python train.py --init_std_router=0.00772 --rope_fraction=1.0 --beta1=0.95 --doc_mask=true
Below are experts of layer 5 (counted from 0) of a mixture-of-experts language model. Rows are named router (the router's row for the expert), up (a neuron's input weights, with its number), down (a neuron's output weights, with its number) and show model dimensions 192-383. Each number is 128 + 32 x the weight over its row's rms, rounded and kept within 0 to 255. Numbers have three digits each.
Before each expert's rows: "gets" lists some tokens that make up at least twice as much of what it gets as of all text; "raises" lists some tokens whose logits its average output raises strongly, later layers aside. This comes from a sample of Wikipedia text that the model never trained on. Tokens count by the router's weight.

# expert 17
gets: " to", " as", " was", " is", " had", " with"
raises: " ", " a", " run"
router:138141151131126197117146128142118131087115126155109122121135115082154141097141117203130084209084135135131094084111147093132112158127148142100143081165165148123094143149183155125076160201113100143207106129098106123075114124082138147138123122116091164108177104058078105125146116083145128180127100171139098104181077112123170162104131159210114100088154078109187157136103094187108054126104139159080125085135143135109125139134119126194125128086134145161139091168160110128153102129092130151117168144103137095081103094095112110091126093142115069159173127138093108120110127149094140107
up0:130164126111121171191150163129107088107111161188107141113131141124128137089133142162146108182170119166114077116095145153105171084148112143145092110126144151097109165161163140137107116076120112136132105105152137128182083105118125151178142141070137091176139155131070133095080130142142178154131111134106098139148106120069165120160109106113103137135112118123112139065192104118105102080125123124105155074155137127114140155099122109152119152106117123215132142133178103148112085113067110213127159092114174117108143132098132080119089110126127146156087109085127163118119153105155154122
down0:110117149140176127121088083133135157160100226157134108116115150170168158163150139148129150084097099128127131156192113107135141094113080153101103148070118160085088172110083096147166114192105129161110147144161128089165151115122189126130036162119128141150087174145144140199116114184090141141167148071175142119095143148153097093153115108141120098129144113130118198132121156113118170128182116167150158124127135159110081155147145122110126129192161074147188141149171125137058150126054116109135190148141101133118181141135091151068134052110084154112135164127165106165119196142074130214

# expert 44
gets: "|", "-", " in", " of", " for", " to"
raises: " the", " a", " their", " this", " its", " his"
router:198132087141156140108106103119071140153144095143171115176118134134137097161086177088145134105148124134172068159111166122082120147167131123068213130118166150154185110100069129135145139134090150173070147083123164181125134148137116111141142100048068142135190106137126141141165112175101103111170094090098135117132177138112087122148082099186176110089164131129163108106161092166119131093087136084125075148129150007143171087171125074115162162141093093130133082105117098090130133094147148072128144129087145109121122132163120163088136141157145115145105128111107134144205130126161146172
up0:133081107157077127104119086112133143122141140174095136078099173188134176108063125125102078151138103062108069132114144222110191093136145165075177101122122151135127120155108104098162139091176155173101154125133164147100111105111122156109144136112170135119097124093164195111116110148188144113163147117134106098086122128087135111149193105127180136098165107163117109156081152136097132096137145130089100129137153124130095129096125092138097097099113136161174141118126075111162125066129109103156122094148141109120118161072100160102169151117103145138098132134094122115124122138119104116
down0:070169182092108199135127111145110097127149167145153166109133126169091123132143122127163101102144155070065135117145135147123140115109182140073116133095137066133154128132096167135157181123100123158142134080106138170147163082180123122089115164162167151090095127125116115153131184114127157115145118153121125126129092126125065100148115096128105124092184106126141161113134118140118141129111109061113062143144134125120126129107099127084094056087083145072174162081143186141134202130126107146114102135127109098129076140110148101110155098087164118159123112059163079118073166128132100156

# expert 27
gets: "\n", "==", "===", " ==", " ===", " \""
raises: "-", " who", "\n", " ", " as", "T"
router:141108127130105118165087106129098085086136161088144100134171136083145081127146106087138136197115128111136129153110123096151144175143074140136128130096114127091088135140095099133161135147126129124119139097093111087104142105142105166163082087213181074165161143130134115107133185207076174144147103092152111177112138141114096139123152077114159141170120147095145154125155159070075182127119131126160151136087107139134130121084081125083157138141098067139109134122109138135110054142114119112161171155118189118113158083070124135089132086129101133138150136133149125118138083065135057174
up0:101125161097155133061124086145154149166182117134125161134091140111149110130154082142108053114187205129138112095164145143123111092096141142086137138090152126124107174125182153144144131164076131136149129121131186165128163198095101123210173182091178139110097131105125115178173117123157124077118148106074087124139129164131141083083130161082122114113145092139182113119164117142122096141121190140140162096118164083096152175097167109078115053121109114165157128163180129120123077148088104168087095112125128094159096124123134106107057135117153118158102085116097154083104137119166127145
down0:114158125127089130112058193129098120108139171150138159090096093225085065159091128118107193028078148177131071143087153118095112137098155134099145069163144155172147085085095146138107127136113194115079250064094174098131122080175140095117131159141101139141136144121125141076057175151176111118078078150173147163140128137163101100128093084104142133151093185119162131126114113170138103165086180151134155109170107101147119130114140127128087116096105124092103126165116107109121075107098148090117128076094132095126148131147102135117130211132063124134089140110114088185173103147174194167

# expert 36
gets: "\n", "==", "===", "---|---|---|---|", "====", "|---|---|"
raises: "-", "History", "un", "ng", "=", " |"
router:160161162095085130130124090100090154084088133096177083161175145161066147159096121106078147163087099095120189128113072097175134127121147110105126130152152132097109097099180144095154137135150102173112166083065091068083095110127147068107144153093139145119169104138080080113055185107080097172164112102150110164081100129155105155159173090143148137143123167078177134165133134133186148078133121081159077121122095171189141142188154107116126191189150090159143114084099175053078046141118149142133167147185130078118139137109163166178127112124084136134165136194156105111118075120092135136
up0:138088144135127122102140118116086105172148071188139133126092123167172138127125123111136180151156166062177076091114191173125158156132135144066141176056148093108109185138097110187115095092155170143115145167121104130153125155102130095135178082144169101134126132158195167164169150144181123072128139136147169064125147090105140117138146164084123137107131205113132152150133144179166135067151105107131105145169107106115130139148070134132128141108132216093132031133097098069143082088146196143084108123108081122173130133082188097133126092133122163158105131118105107167105142184143128098
down0:127131068093125143122119144099189153127063091159097131159115159212117132161131087158088131081079159125176051078169139084093135134153179200112113105151147140120175115098079131177164097152119189195121174146130145094043157114094141151170146122188134167137174148117159112113162101115126137132160140097129072174132172165079143203121093135151188090165152137109156114096162113061109086062138111157185160115162181092108139122173162119134122141151115135150124154118151130107132135099139122141154139079125158119162139082101099145047098118132116095127119147130164135128135123147147155092

# expert 25
gets: " ", " P", " S", " C", " A", " G"
raises: ".", ",", " and"
router:140081174138143125147112102147076139119098168153165151119118153155111115141137174126114150140145112107095050162133139114140152161150208122188099094105144152078139173163085140128153118087189096152117187143129142106153136116157106082114064098089156139088118170163103175157167153079194119095115180117127133064173158167163083080102141138123136117101107145107209132156153116139162193105140136083109105169139155084121149134129145111177114072121099151080171093102197160105083163154088163100152115146130150078116118133154146109117110092114135134160043115101171110146111163179143113148
up2:158164194157085114151135100144125168125147147128090132134067100119111087058188130123123131127019142117122139149114104100096085114140087130148141127142111114145103169134139139212106083117120123114116138108099199147147129161145163148126150166139131124140106149132150116190121177182154152095120061137186130088147066122131154127137129138120195152179126077198086076110129129185163158143142130094116125126154166145163054145053117152111066158132121110100142129095090121155047115122167103123082166115185188126134170076122129169154071155087134127169178125094146108094131111124180187118
down2:094158135126165105137139148107169153176127099245122131164168069158141081093084087131130111169124162140120079115163136108112141116099161154071147166135148116168147107132161094114140179117130166157088088106186131153154142106152143155095172089139122139152153115109111116055153129093138118153112130106116136140126108111106147127131122082169186142107130145140063139066100143101133102137163136133128167046186114121128139117174150158122123137126135092161121071184161078063132090061154143117148081083177112049093112156128033101084108099143185144149171109177126071119118111161092125088

# expert 11
gets: " 0", ")", " ", " 1", " km", " m"
raises: " that", " in", " and", " which", " over"
router:091114154067087095102201123158186125087142145156121113100149100152134064154158065218093081170170119101141129084135133136160137134127119124144085179087107128128124130117135135118132126108129095150105170134176116191175088105123109139143141175134101122132134156151086169137127177207121133101143120095100066155143059092129153178159152161106126181134088123112136144156146134171132167170150037158150159149161105125132133133045071172110145162142117152127124192189097151118190131137178137146103147099085086128107166119155124156122155133134157179146089159117132189135140136113118132088
up3:145153183120112168119168132114122097148154067110126115156112116158138105067176166131175142142130077171101154120129078144131143114139130142106148103118154170159077079184097076079105109116134176116169112161151087101089144114142093100178160097098085131145107141120065099189106147168098138123150185094158136114121166174130147089145114068141116131083113168101042121122102178135108056173107164150113151133124189137126053126131112163165177114070112084162100141185097165074102126090097146118126087181137131161144126132129131118142159112117113103080127097095133129111107130097111090108
down3:134186161131167173166146136101102104134108168140168099133115158177151119168128117142096173143127121118135131095145057100105100115134201056090112127116096133127127129129158131113166138137176167101095116145109159161151174132096095100087096147093174067110106141174157175163133101084078163107139158108103090069105094112134105090073075120082065110117138224138114109087100124150177095099124097089180139082129131180100164180121148129083156070161160152090139164122149129147130106089126139117099120099158158124095188104173207132100110100131133094115194086110200118135119109110178099106

# expert 5
gets: " that", " is", " was", "ing", " has", " said"
raises: " the", " a", " an", " that", " ", " in"
router:119110149095098186151153118137168108147112158133113114105107112124154160088100153166140114161044128199125172065132105130080099139109176195106183086122104062124108136144172173161100199198090103128162099095108108090103058125077122119161123118123145144119172095123106122110160104102089084186117106128142147108132111122088165157174114120222143113112171121148167122081139087173108102166141101145094093099183143125097107174120123088178149110095191108181140073171099133104118123114131109140132081156171110073123139107148148114143000139123152079161130083158208119109135118093139146119
up0:099111118133133052124105089111115130120163089081142131092095159111087133144094147163084136139129106123094088180091142113177198141096144192114091153147115153080123086108144142178129114162074140141127114160124163139127156084117066153124111122142152082156056112076118083118132148166107182152086118137100144167101164116115112130167153083155111136117173132141114128112078116192099120145145144166223144100070104100146079160104079112118112137172020102140135094140099116161098133125140107168123135119161156161118083156101172160109153100071113129118075122131124148076131203084169121181
down0:162131135112134122123133079128160192100135130158101093168143163090154115088104163115072132114110105169136147149171142097104107140160138206109151149109132098126111118134167121170044070146058090177126140104113113150166098108164124178121151155082136145149160158126100117133094218118139088176109103182089159134195156109122140112134127160120085149085133115135110093094099157148124162151111114117124159113188114084199074085057127090178102126124104077201176179142085122187109158124140131138112089085156094124142183170147157119129132174104089155107110118196121121087086132156085123178

# expert 50
gets: "s", " years", " people", "es", " days", " States"
raises: " in", " a", ",", " on", " and", "."
router:100153129134116063141137106127152119126097179143192180133144108158148045141135110148073154095177139058188107126164159143104121103122108164154116183123119135177159120144108056148166103094152079107063153146171084161139156188132119183128112132145117052111116093127165159122158119112108150151097137091160095129071177080121147145097131046161169099167104176116075111169112165127143140187177130085154159096127141101067155208132134133081109135104079136114113153135133102143170056132174140104119113075130104141099168115114110076088130148167166135099149119098168134161132090124096105065
up1:144139134070074154070191069076121121136119099128078119153079141104065178175150133137123097194151155115143101131096200079113149120154159139118138095125111123126138114125138216160112150141085135127165110155132151135108172113085135089169116105127112191142134124112066114125134176225088186132149138098100167123120139202100141094139179129163159122098128109157188091129153118111087151122173164127165135143078149089138086104067104107136136097111123098189142071086126144142060138117101177175093130163149091125134131134121131133134133138159119125192064080138143143087105164137106096129
down1:144104168167143132144097131149149095124097162158053121125147116142147131171099147094083172143154190126156095124167161159104122212134139109143044177143149124170140115120194117244124107110107151118120154119106137178158128125219127131106143114138122094145072139141110122071097174126118132127138107137174065121223147099188093127149097144158123170151132062217131072142128113144106127137002126169109120102141124112115090108108105168129167114164100092135173129116191047070123135116178131120122132115147161135117170124162109091104124188138156100153130146087129170182047144099128180128

# expert 21
gets: ")", "ed", " born", "born", ";", " based"
raises: " and", " to", " as", " in", " on", "."
router:093121070097143086088064170061162140159158140198112189129103123123107089133047105099167106062124151116075173158154148138124127125099043126087134110141175181162092116124077139186153149139170149070098131113107188142158166173132118126117195146122125113112091110071118108103109134171127164118153154158099095167113172105117114103118140055144116092164113169106159079091168143132106174196141127183110173151062137131113126102112110129117103092109160107102085165152091160115129139075167105148157152137068157135173117126160153109084133163125063142143113117126120089165124120102196110112
up0:110172143146080172127134106112139096112141131101105139092043066145138111166168155125065146126153162106130147111104138124097151152144189098109184100066112122128148129194114093131102127114046068105137184174131085110112089150179109137166135080110129080200176108119144157160099148186108131214095098142121118106096167144121139134148148139177120105138075152150140165079146170148105138109165141046180100082150149073122116153147119139152110091151145111163112141068150112152126130150112104106078115127106082070136152142129137151118111135135076110137098149099171162101121158100141134151
down0:122129141099117097161133077169131166159148155186090091130155122111127109096129098132121174103123140142170159137148101144132150091130087044107192087116103136171110164172155184114147143084133200069108134153102102179134142078183142204135118083136106139100095116179130132151160142109127131062120171102099097138158116075142135229135118161129083088188146108141091066159155145125085174174110128127145113085204142127147151142067157142130096102122168172125180134083122078129131161085145091175115119132149138112122168149113132062159146169156157117114180109134148187110140127106098113137

# expert 52
gets: ",", ":", " and", ";", " |", "),"
raises: " a", " the", " ", " one", " an"
router:131155096119070118173080130089095099172180127088089096132151083168102168128123101087065117075119157099032169122146104139094182110148108087127069129091135105146100123101136136068213123146054144128165125114153120154142143125171152124165122078107131131097139127111093079122093143113154123129136101149131115081100129096165143125109125161145173166074180047179138135164148096087084102134111136163138176171116167189139106161153114137078124126169090119163148138116164147164130164139110121125113167170130155111172100130088179148145085132097094161154147145113114085143083151049128127163
up1:128118090113075106095183112155125128115103137142117161098093115112103059167145143177126124167139141100153049203112169090086115130123135172130188078119123090071117115156168133171147179137115105162123113156113141124090182127137093069160103095122144187160120091159122123163148130144185149109103114148082180114086140143130113091174128081157098113110079124126121125134172099114101088127151168131120188082131112085158109175116066106100079130105042108135128178134132123097035116135180162169111159145142142162145168121128160136103166151159103141151106129150168130076059163165135101125
down1:124139103145119109096168111107145138175110148142098108112102135149115082145107138130139070074154131104079079195121164124142137164128141135131095120118148195164117122127132147154153151075075117078151128144174101170066140118063143131138127097209160109104173109066099119115115161111111115124159096123103123143179150091160117156105191125103185127137097142133125128160125115136120113191118125125095119187170149154153099134162093133104170049167130129140199133168102217078081150098151129133145087127130194139125067179216111160129114116114134168123138180120082154127091165127122137113

# expert 7
gets: " he", " He", " it", " she", " they", " She"
raises: ":", ",", " and", " in", " with", " at"
router:177071127064150089110108107184135142164074071146153101134126110136137112133112133132096125146155189118167167123154116112182153116133163090144141153093181186172142166168140174117110157105165143116098052108073103113113116091106125093169124123122099060158098107155155107127125109132117155096133177128160173119147137180104163141130091137188097187177171125121105126154111144137154108150095147067118095106125070111119154163178134162096155162116090123165146181145111108188137141150140100143028154129145079105064142081112146117077124151150164159131133023117123136086114130137120107144
up0:127149095073148118123146161126159121120100105124110129095129125121153136169132100122100150145149106126128181101125122099123144103102173123140105159146161143116097124101150140118155067104137149161132139113114135131111191186097091105199141120127148100115078062106151072108169126093119138088174118069139165119086142200079155088127095141100059124160094199114148177119121155051161046091165130114145085173118118080139098157091121180145121143173104107163180138111115093169128111091138122092158186168141137114064182102175143164175068108164109138167173118141023111139117200069108134134
down0:157109159076116101104090092074113101179167116106155116103143130087146131095111167066156052127095143125134104077079099163176180114189088111119123125114126080171113079136130137118099178164163105101143108083146138118124114144085111122105095129083123102111132156134136118137149104137096082137111117134122151139169103138143151124178144211138120060104177099079154063178117114113188116026146141167131115132123100122127151122189120102085136125118135158143082110163097127114119107090168155152086119166095116080134107152083151129139124086140107170107113165202099138131164108098112098161

# expert 12
gets: " |", "|", ";", "===", "aged", "age"
raises: " ", "\n", " 16", " 15", " 14", " 17"
router:161152126135097122132084100156096149127137114190116083138120179103174134095152185104137091089125177076128100144120124165124131128104140101034107178048156075136140211102080114104140126080160173147161093130147166130119152110182140134084173092122183069102148127142117096143131121099187113116131098155174143063088073106143113112071146149188163180123118117166125146183127147156086117131142120070127137159159096109118109105120127128140142077130085136100128168107089159118111164094094153172076138144135132076149043170145176086154118135125109164114114138120214105116154107151146135087
up1:159165132146172098086160055163095147116150104123133134136108201139129105173082088152094132145129174071124120140083124167144108113159190160116128165061077148202150112106110131152116109102134114171160154158166093143132200135125123105133071091085192100142044123154126143135120151132121188098079134159139150084140173125116173160136124089091063150142117117121121092150114093102165172093151172189182135092069120100160137157060136084111144159118107088157157099094122099110094091165061125093124136150123125100125120130136156100141154091161102140078046096126182127075105108167162107132
down1:147088142112110111117159154119129145126113161146123137123096082125150160126142119161106119122116158109143185185131119064121074170133085156188139117108120115173128098141147082152072106152143150114118138095156102148079135150185162135148110119158119153155161172182117090099189165128120084173141062119142159096129143187120119149155125085109175132111068096134191163108135126150095141166106093101187128108152145108138113152156097107113129082122107133170128166101142138132144131114126162162112126162134104198158184144107150109144124100134112163179201108181128061141133107098135128119

# expert 49
gets: " |", ")", "\"", " on", ";", " –"
raises: " |", " a", " by", " ", " from", " with"
router:104141115118121083196114153191176100213068138172088124108128140106078105158082196069125118105132158091160142141140109158081127110136078100102138141125099118134181100125143121065101118096110122157142067070089158134079112159106176123133185107107120128130149082128180088097094144116109089192139087132146154125119111148139117157137128108192147170145148082177133097053140145109097150122106122156143200110159138149118131114173142154115075128134133108132110098089116142126121174100146156175108121218142167084119106107103167082169076089162115154143142119118130132100132090086140124103
up0:148158177133104130086134098132109147100178101103100180107080146096115119142161143163120112168144146059095105091120118098153154118127198163120166152137183143138175108148069177155134168120111100110134109156131116153119169149192106164155086157127177162140103115101107157170102150139183090101165187146131165111066154176102125127118119085183137156143183131090139095113128090114133123100180183142139131092074129099145091172136161116137066114111084132114146110113159086139128065087087086142123139150163093129113088086132108109151121184118095093124085111141178145146096159143146135088
down0:121177147209191132127034162113064173102099169184134080130149155100158123125102171049126133100163130154163129132129161134172149086143171134125085128177074155119100122089158121096142115118224103119134142085187125137068112118110120170110216182121130138053109148109188151121110107121157085104103089107109111133139098160175100176092151191119166125104097172124156118167111092083106066129129166122133169130094126134131090129137127219118136103149118138111101073168120180102083134101123147076163087150141182140143222136206131139139189089152174099172148106136125122120131115091167143164

# expert 40
gets: "s", "d", "t", "er", "z", "y"
raises: "s", "ner", ",", ".", " a"
router:111092167175127084159099084128117133094150066094169127157158123132164162149118120052156132135164099116106108150141119101063138131142156129078123116161122161076138177177131102195129065133113160102126087141128107131109113136161168145126130083146123093077118093207143160148074097101171113063118148095165133142117085128141100152152140179130140129143135155145138161102141125115064116104130163110132146171120133121151170143096122060092123096123179146119154118062116099156117152132095134131137144112124195099107110158079143168137187203080169119123082152137116160125091110114145114162
up0:139139101125090157150113117126141089147114134114122164062129196110130167119093152143086176134174188113078157117121119086128105090156155101111122172120096123125139123131174173123119172118091112154133087141130084165098124149177093105128113151092117132109118122140157109126117160145137119107141223073126121191135087131111135156108130130181146134081078131110111116073145114109159071139168144108111150149179177163132075169133108087131098051132097132115155176088198153146167109136121135174102180078103187120147108172119140164184144127146189117130182094181185159126093107157103159118
down0:122172078100139174096110181142095122165123156126130118112122156149124161161133096143166068125150129095163100167138095129151127151152170111115102099145099113118106129065167137120137099099184147125200140145134188129125118137125079143157114210160136146160117174115101106099128133093123153139173119094126142211109119107124139164151174133135161124069191091131099173112130114080119104084158135194118119103143136173136119147137196113101114122162119148085076119141124159145172173100110110107133129135133138178149104166160166117137113135121091172101097096126120094123112131130118157131

# expert 23
gets: "'", "’", " life", "ism", " age", " number"
raises: "-", "ed", "d", "ship", "al", "ing"
router:095117127146118090177149110042124147174115151098198160125118146152127146112120152108085160118179125120156056156134178119138064093154071183131119148104101138132134136111178147108134133120203145114096177097115142129149185202169115171176130161160127110132164137106117104099152112125110206127122182126116112115099211152144122166104110072111159083156106112143117118103131172175141147101177182106108114090116121133115167128174141064134031063084154152114102122129126103098118139136166144146158072083177117168115145128085119150158150115097120088102196190163123102146134101171139158159
up0:137187086119127153160171124053083139202084122138156142116124131135079120062123110126068107120168160159140143169165161050108110120127059166122112113114115079152100097129129149072122099127133123139143149090144134148082120143147120118087186135154127118098134095104115101153159115110072139181114152087098084096114200117119061176148065053152129102082184106149112142074136138097122123103122157093089155049069159133091142165194127033152061128081116141088142130180115059115046088156172132144142133148081110119135138145149165111189134149126105010095154155097106091142127120114179141130
down0:121136087141179086161146096113164112115182129109159165165127172128139160145138147163143118131140090127140134099109111107120144142185153138162089085140108151106151141189107156163146130126104151183161131152139153123168132094149165109185079096102134159116166142177110122174077149116183100091134175181165136140117106193127136109109148085081119123070051099093150110165131104154162101101165161100146188118045108215076149074079171135149179123214172141086155094161088168140098202126125116113119113139141137132091126159120116157086155106129131147136079215166182144135171122155167160160

# expert 43
gets: " 2", " 3", " 1", " 4", " 5", " 6"
raises: "th", " of", "/", " /", "."
router:198130091135136127137131100088125111144104186147124089158146157098131164143094081132130162154150105147160084137126141141094111139151143137142175089155115116098156145185104132074126087105153158139116157160088174073171108112120114133106158184062135097170125073148144137133159115174184153113137174101100186118140110110141109110091134083117145084146158125073130140154148190173160162119155135098146108112146171149127168160130171140129095053165097096143147078133134104101061147162139087071155102142115158132119155083125084134070122134083149131092118089138096141103173156151102146065
up1:160098146093143176139138197103116115175134095071120159097121181130147125139135133212099089089099118111102092145133099145115133158095101131116184071120115064118142170139124174140086142126116124109144159152161056134124129104112174135147182134141133125110129111152103108091156146118106148150129090105139130106146151149173178099148130124153139146105181124153112091160141102138123110140143164088133106144096119146102122147141141085127041124046129091171131096157180165107131100142133117143165072167105150165139052154076165078164120156159126121085099120151118147067035118150113088117
down1:164122118157131088171098178169141140130123095151144098069112133081157087148123156156119109076135094130154181131152164088074140122135129065131121090127112115164082088125107096115176143157149128178145125150155104080143148094078124061127142094160090143089123142143137170097106172149100109144077072107098109085144132164141139149209125199052108144148181098092135148146070162151124129086147144168099158180102120142083134136065118146104139102133137119079093130125115138111154136112134119103142118155101168086160071122057117137207149173068103116120222139141035111148096085156075107106

# expert 18
gets: "-", "|", " (", " |", " \"", "="
raises: " ", " In", ","
router:149128129138074200164125094069133124133199121088155086137099126113161087108133159155127178088102125099125135105164107091096147078157171137162111147095088137144088145130141142105108126180152106082156130090138092125091140099145136118138129108170090175170111159155120168107159172138101147166099156128143084140151119226128034132192118101152132055102085135162115090110125084175172052122126115109095140099137133138118069117141137151150146051068154095160172046112128137160176179100106139104113119159192113155158124167107094167101146143088154088145164067144146101164159150131094130127
up1:140116100143113115152115160089107023189157111114082130156064092128087090105125096102136137150149114144095108129121135132153123147192132092126160131154120181120179087145092140110156149121203123126097143185181117112120150096091123168134091078079101130168145145091080063105104145164166112165154195111153057112126081131199069130181117122117138080128183134134081090129110083133071088130187176141132158122119167112092099117132125081166140139110091118104126107092132124087180125108140144186084128145153110156146137127147075147164173179087130138114083152155139131145091110086156107119
down1:109133125106128116134093176103087178159137102146151085056080084124094137163144142103168119191128043129111118137132162044158078161148118143107137100065105094212119062121160094142124094070160168062092135115108145158137082112102110151156153085180091152107152113090134148130148142108087136086091150158190109098110119125070105107097098155116141039108138147147108118165127067144128137173141147139114130157142154144169127090122138146112112186164066132132140147153119096074131189123149118151104143163153125111111127111136096137114166148106140114176164134139155126114143071090117172115

# expert 8
gets: " ", "-", " A", " S", " \"", "S"
raises: " |", ".", "s", "W"
router:178195097148120164191137044144072097098101184095159153084091166112098148160185124124162113116111109128064096148086115133159131033160158162142130176115133165111171182155108128111128079092172108121145104181128144104147159187133134065139103096076133189160100089124180115121139136108148106112116152092156095124147144146162080107146159105181104105093088150092144128101197115066140158046107105105127100153145188083120116115096162123142163093081078150119127083075188137158171127156125201072122165163145138178158151159141115119108136094149153089098105123122125140174152170151128123193
up2:149104147127091144088213178103139117158137117108080146103068081057079133126098143125099129164146138156111119142118138138112176116124149178114159127088127109147168112154116150127110121191119104123114149102090098213116136085150130178173104106123138124142132144074122151163115191199109145114085168109111113146061148177111147131101126072128137082103190088175101149144142140139065134174136134128174132110115148137136153176131074098105133170092171078160154151112133092112130122082145082224101129155150151084132131101130173091099110171082134148117130144158126121111115125175131118145
down2:118080118161127111204110183156158116102149143077197117076123120148134160106105153121141146102055162133057192113118114117127092138100157128123143135147100159125105099120140168147132139093132129147149082102066138169139180130148114072105098109102157083145159129108150160168103130129136106115147092152097153105147096138172089064120118065127099097092046135084163108126122105187132137095117144107159096151178097111174117179078126112099108147215165111122130192098140176096147151152158151163159134128180154094138103179159130107202143125114132134095152222166140094121113068159102127114

# expert 30
gets: " ", " 1", " 2", " 0", " 3", " 4"
raises: "'", ".", "-"
router:169107091101152133122139144152118087152108205177191131138154155104132137168135129108124109119111157161120154148083137154166155090150139087157099136148120130107128087094180132115154131136134150112123096120143195121150146097078127141070151155102119126147134149138101154125137127118161142062120131121072147125113091085145093112147180111101102075130134128088164077131136178155200150160087066156102074160162157104200122153112118156165129078122149094115160083080135127160101159176126144090157126146110154161138187157152111177145141134179159141168172153082108133104131185099107107101
up3:125164124103148133093145171142118073118096074116079154115099108103081106108126113137157146132176167094156169117124170121098111164127139169021190087107174068161132144105062159192097158125119081161077115165125153183034149142144097120188137089140126169148112112130149100139064153175161146117120103071108138131123135188126133142153105100114153114179151127154123115139161119125064143120131151106131114092101152114091132111144123085108105100108105111140142070183124099115116059097134134152106154182138121127138123119094170059108118129095105112126059135171146093096066169136147133140
down3:099126088118183048149103062128148154157085096099147122173148165155100169139128087091152125102140127227085160136156175136110080116114093103102158102184130124170147126148139109105112115113158126069093208128179106132142172139116109135189114160143204128084089141147160139121168066118077129123083082104205086182167148110129168118132081206168132100143207088193091144142156111159104182206136135171166065182146141140088145109139091126144123146130131131147080164134085096145131108171184176182132095039159134123121138104138118132106143118161092110103137131169132120150085122135153047109

# expert 26
gets: "s", "es", "ers", " people", " they", " them"
raises: ",", " of", " in", " from", ".", " on"
router:088138103208161103140133170126169168072137164122134132105158106174131084134142116142083113102156152099151115100135152059111131124151160132155137160170150107137170108134103101147126115129084087084103131170152081120145133178108089120157141117121144078121081142136125188135146101075097157125090080132148133105071092107149162111117128117097118118125167187090069111171133153167117165150139120085145214178159128087158152182147107145067207104046092108083123148099170147147166111097179095081117173074160145144071170142113117128144173166138178158129161091130155144152160084169112147101
up1:156135179117111099120230149183153133116170120081101135091076111088063136166151083196166090145115187166084180168106158141130115092119117143180133091109088055076105146106111100155161121132137116108178109152149127189178113184106177085146120063104102143152137101111136115105150153144105140119145121123085138071115086084092105126174131106115142140136111127133127181139090109105081124124119109164162158147114119157176134083136111132207151118178178080144139062118116171120116128081120122160128149089140113140194124106070137157113137063109125183081043080093155146139173137128145108127
down1:117112152130135163174096144173167149110132174096191127133144114117134109110180177097107121163147172156131136127165130128072065114179122081174089145128162206092134118182170100117068123123167167137144169126186159109084096130125116153146131122136125065164106137168120167123150111116188121072175172090152154104116137079142184110087062063156150151107115142100085124150186161129114126129140118129089112103102077113134136114116096140142171152179171104080104177072113189149111170139163151131125158152115096112117110139118114083100155083160150175162176129091127103131141109115083111148

# expert 0
gets: " (", " |", " \"", ":", " -", " –"
raises: ".", " in", ",", " ", " to", " for"
router:179160143161109139122101055082151153121087127155102132135092151100156113135101143090094147090134157103127091117135170129094120125127099151154080119131116164180179117184097089140197121144136096099158150187135135107099142127161173119097124115171145092099134143173144169074107171150158139195168156110127122139184158176167146076137174104144138087098083158121118140108156146142131105059130115122100154185122157190133113105091138173205144095144154110083048111189091171098120165102095184096148101104084200143095075114190066066090135062076104162144125161150129107195154149113115118093
up0:101158158071128166160164102148121132129119115085106186078102151146107121147121124117123133122131135131097134143156125114080116090145154120142140101091059088135118140129125113157202186157131122173129122151157080123164164138154113103188154101116136124104058151174165137155126174150158090119163160180129199068102129133040176133176177131109135152164080091159101146168155095153118095083129133071130103118153132099146099141121138167129107118122123110124115107151075118097099098091141174134127106111163110100139145149133128136094045193164123072109116090116155097106112176097098133117
down0:097083117148167139073135086082115163104147149113170164121120175095115087097144096134130154136156153048098089142140155133145202171182156178143152129117158160149088128127155109135057064092123139139122109130139131079155123166142117104155149133166137123062099121107116126157083117131136104146116133117153162111150063142095094133122119182144117136109142081100118095097125151164121151148140069123119143123109057054180138091113127115130129136143109084084115108130097171076072147111088083074069115095142163132102143103124088187128069157068124106102134111160139104167109061132152160194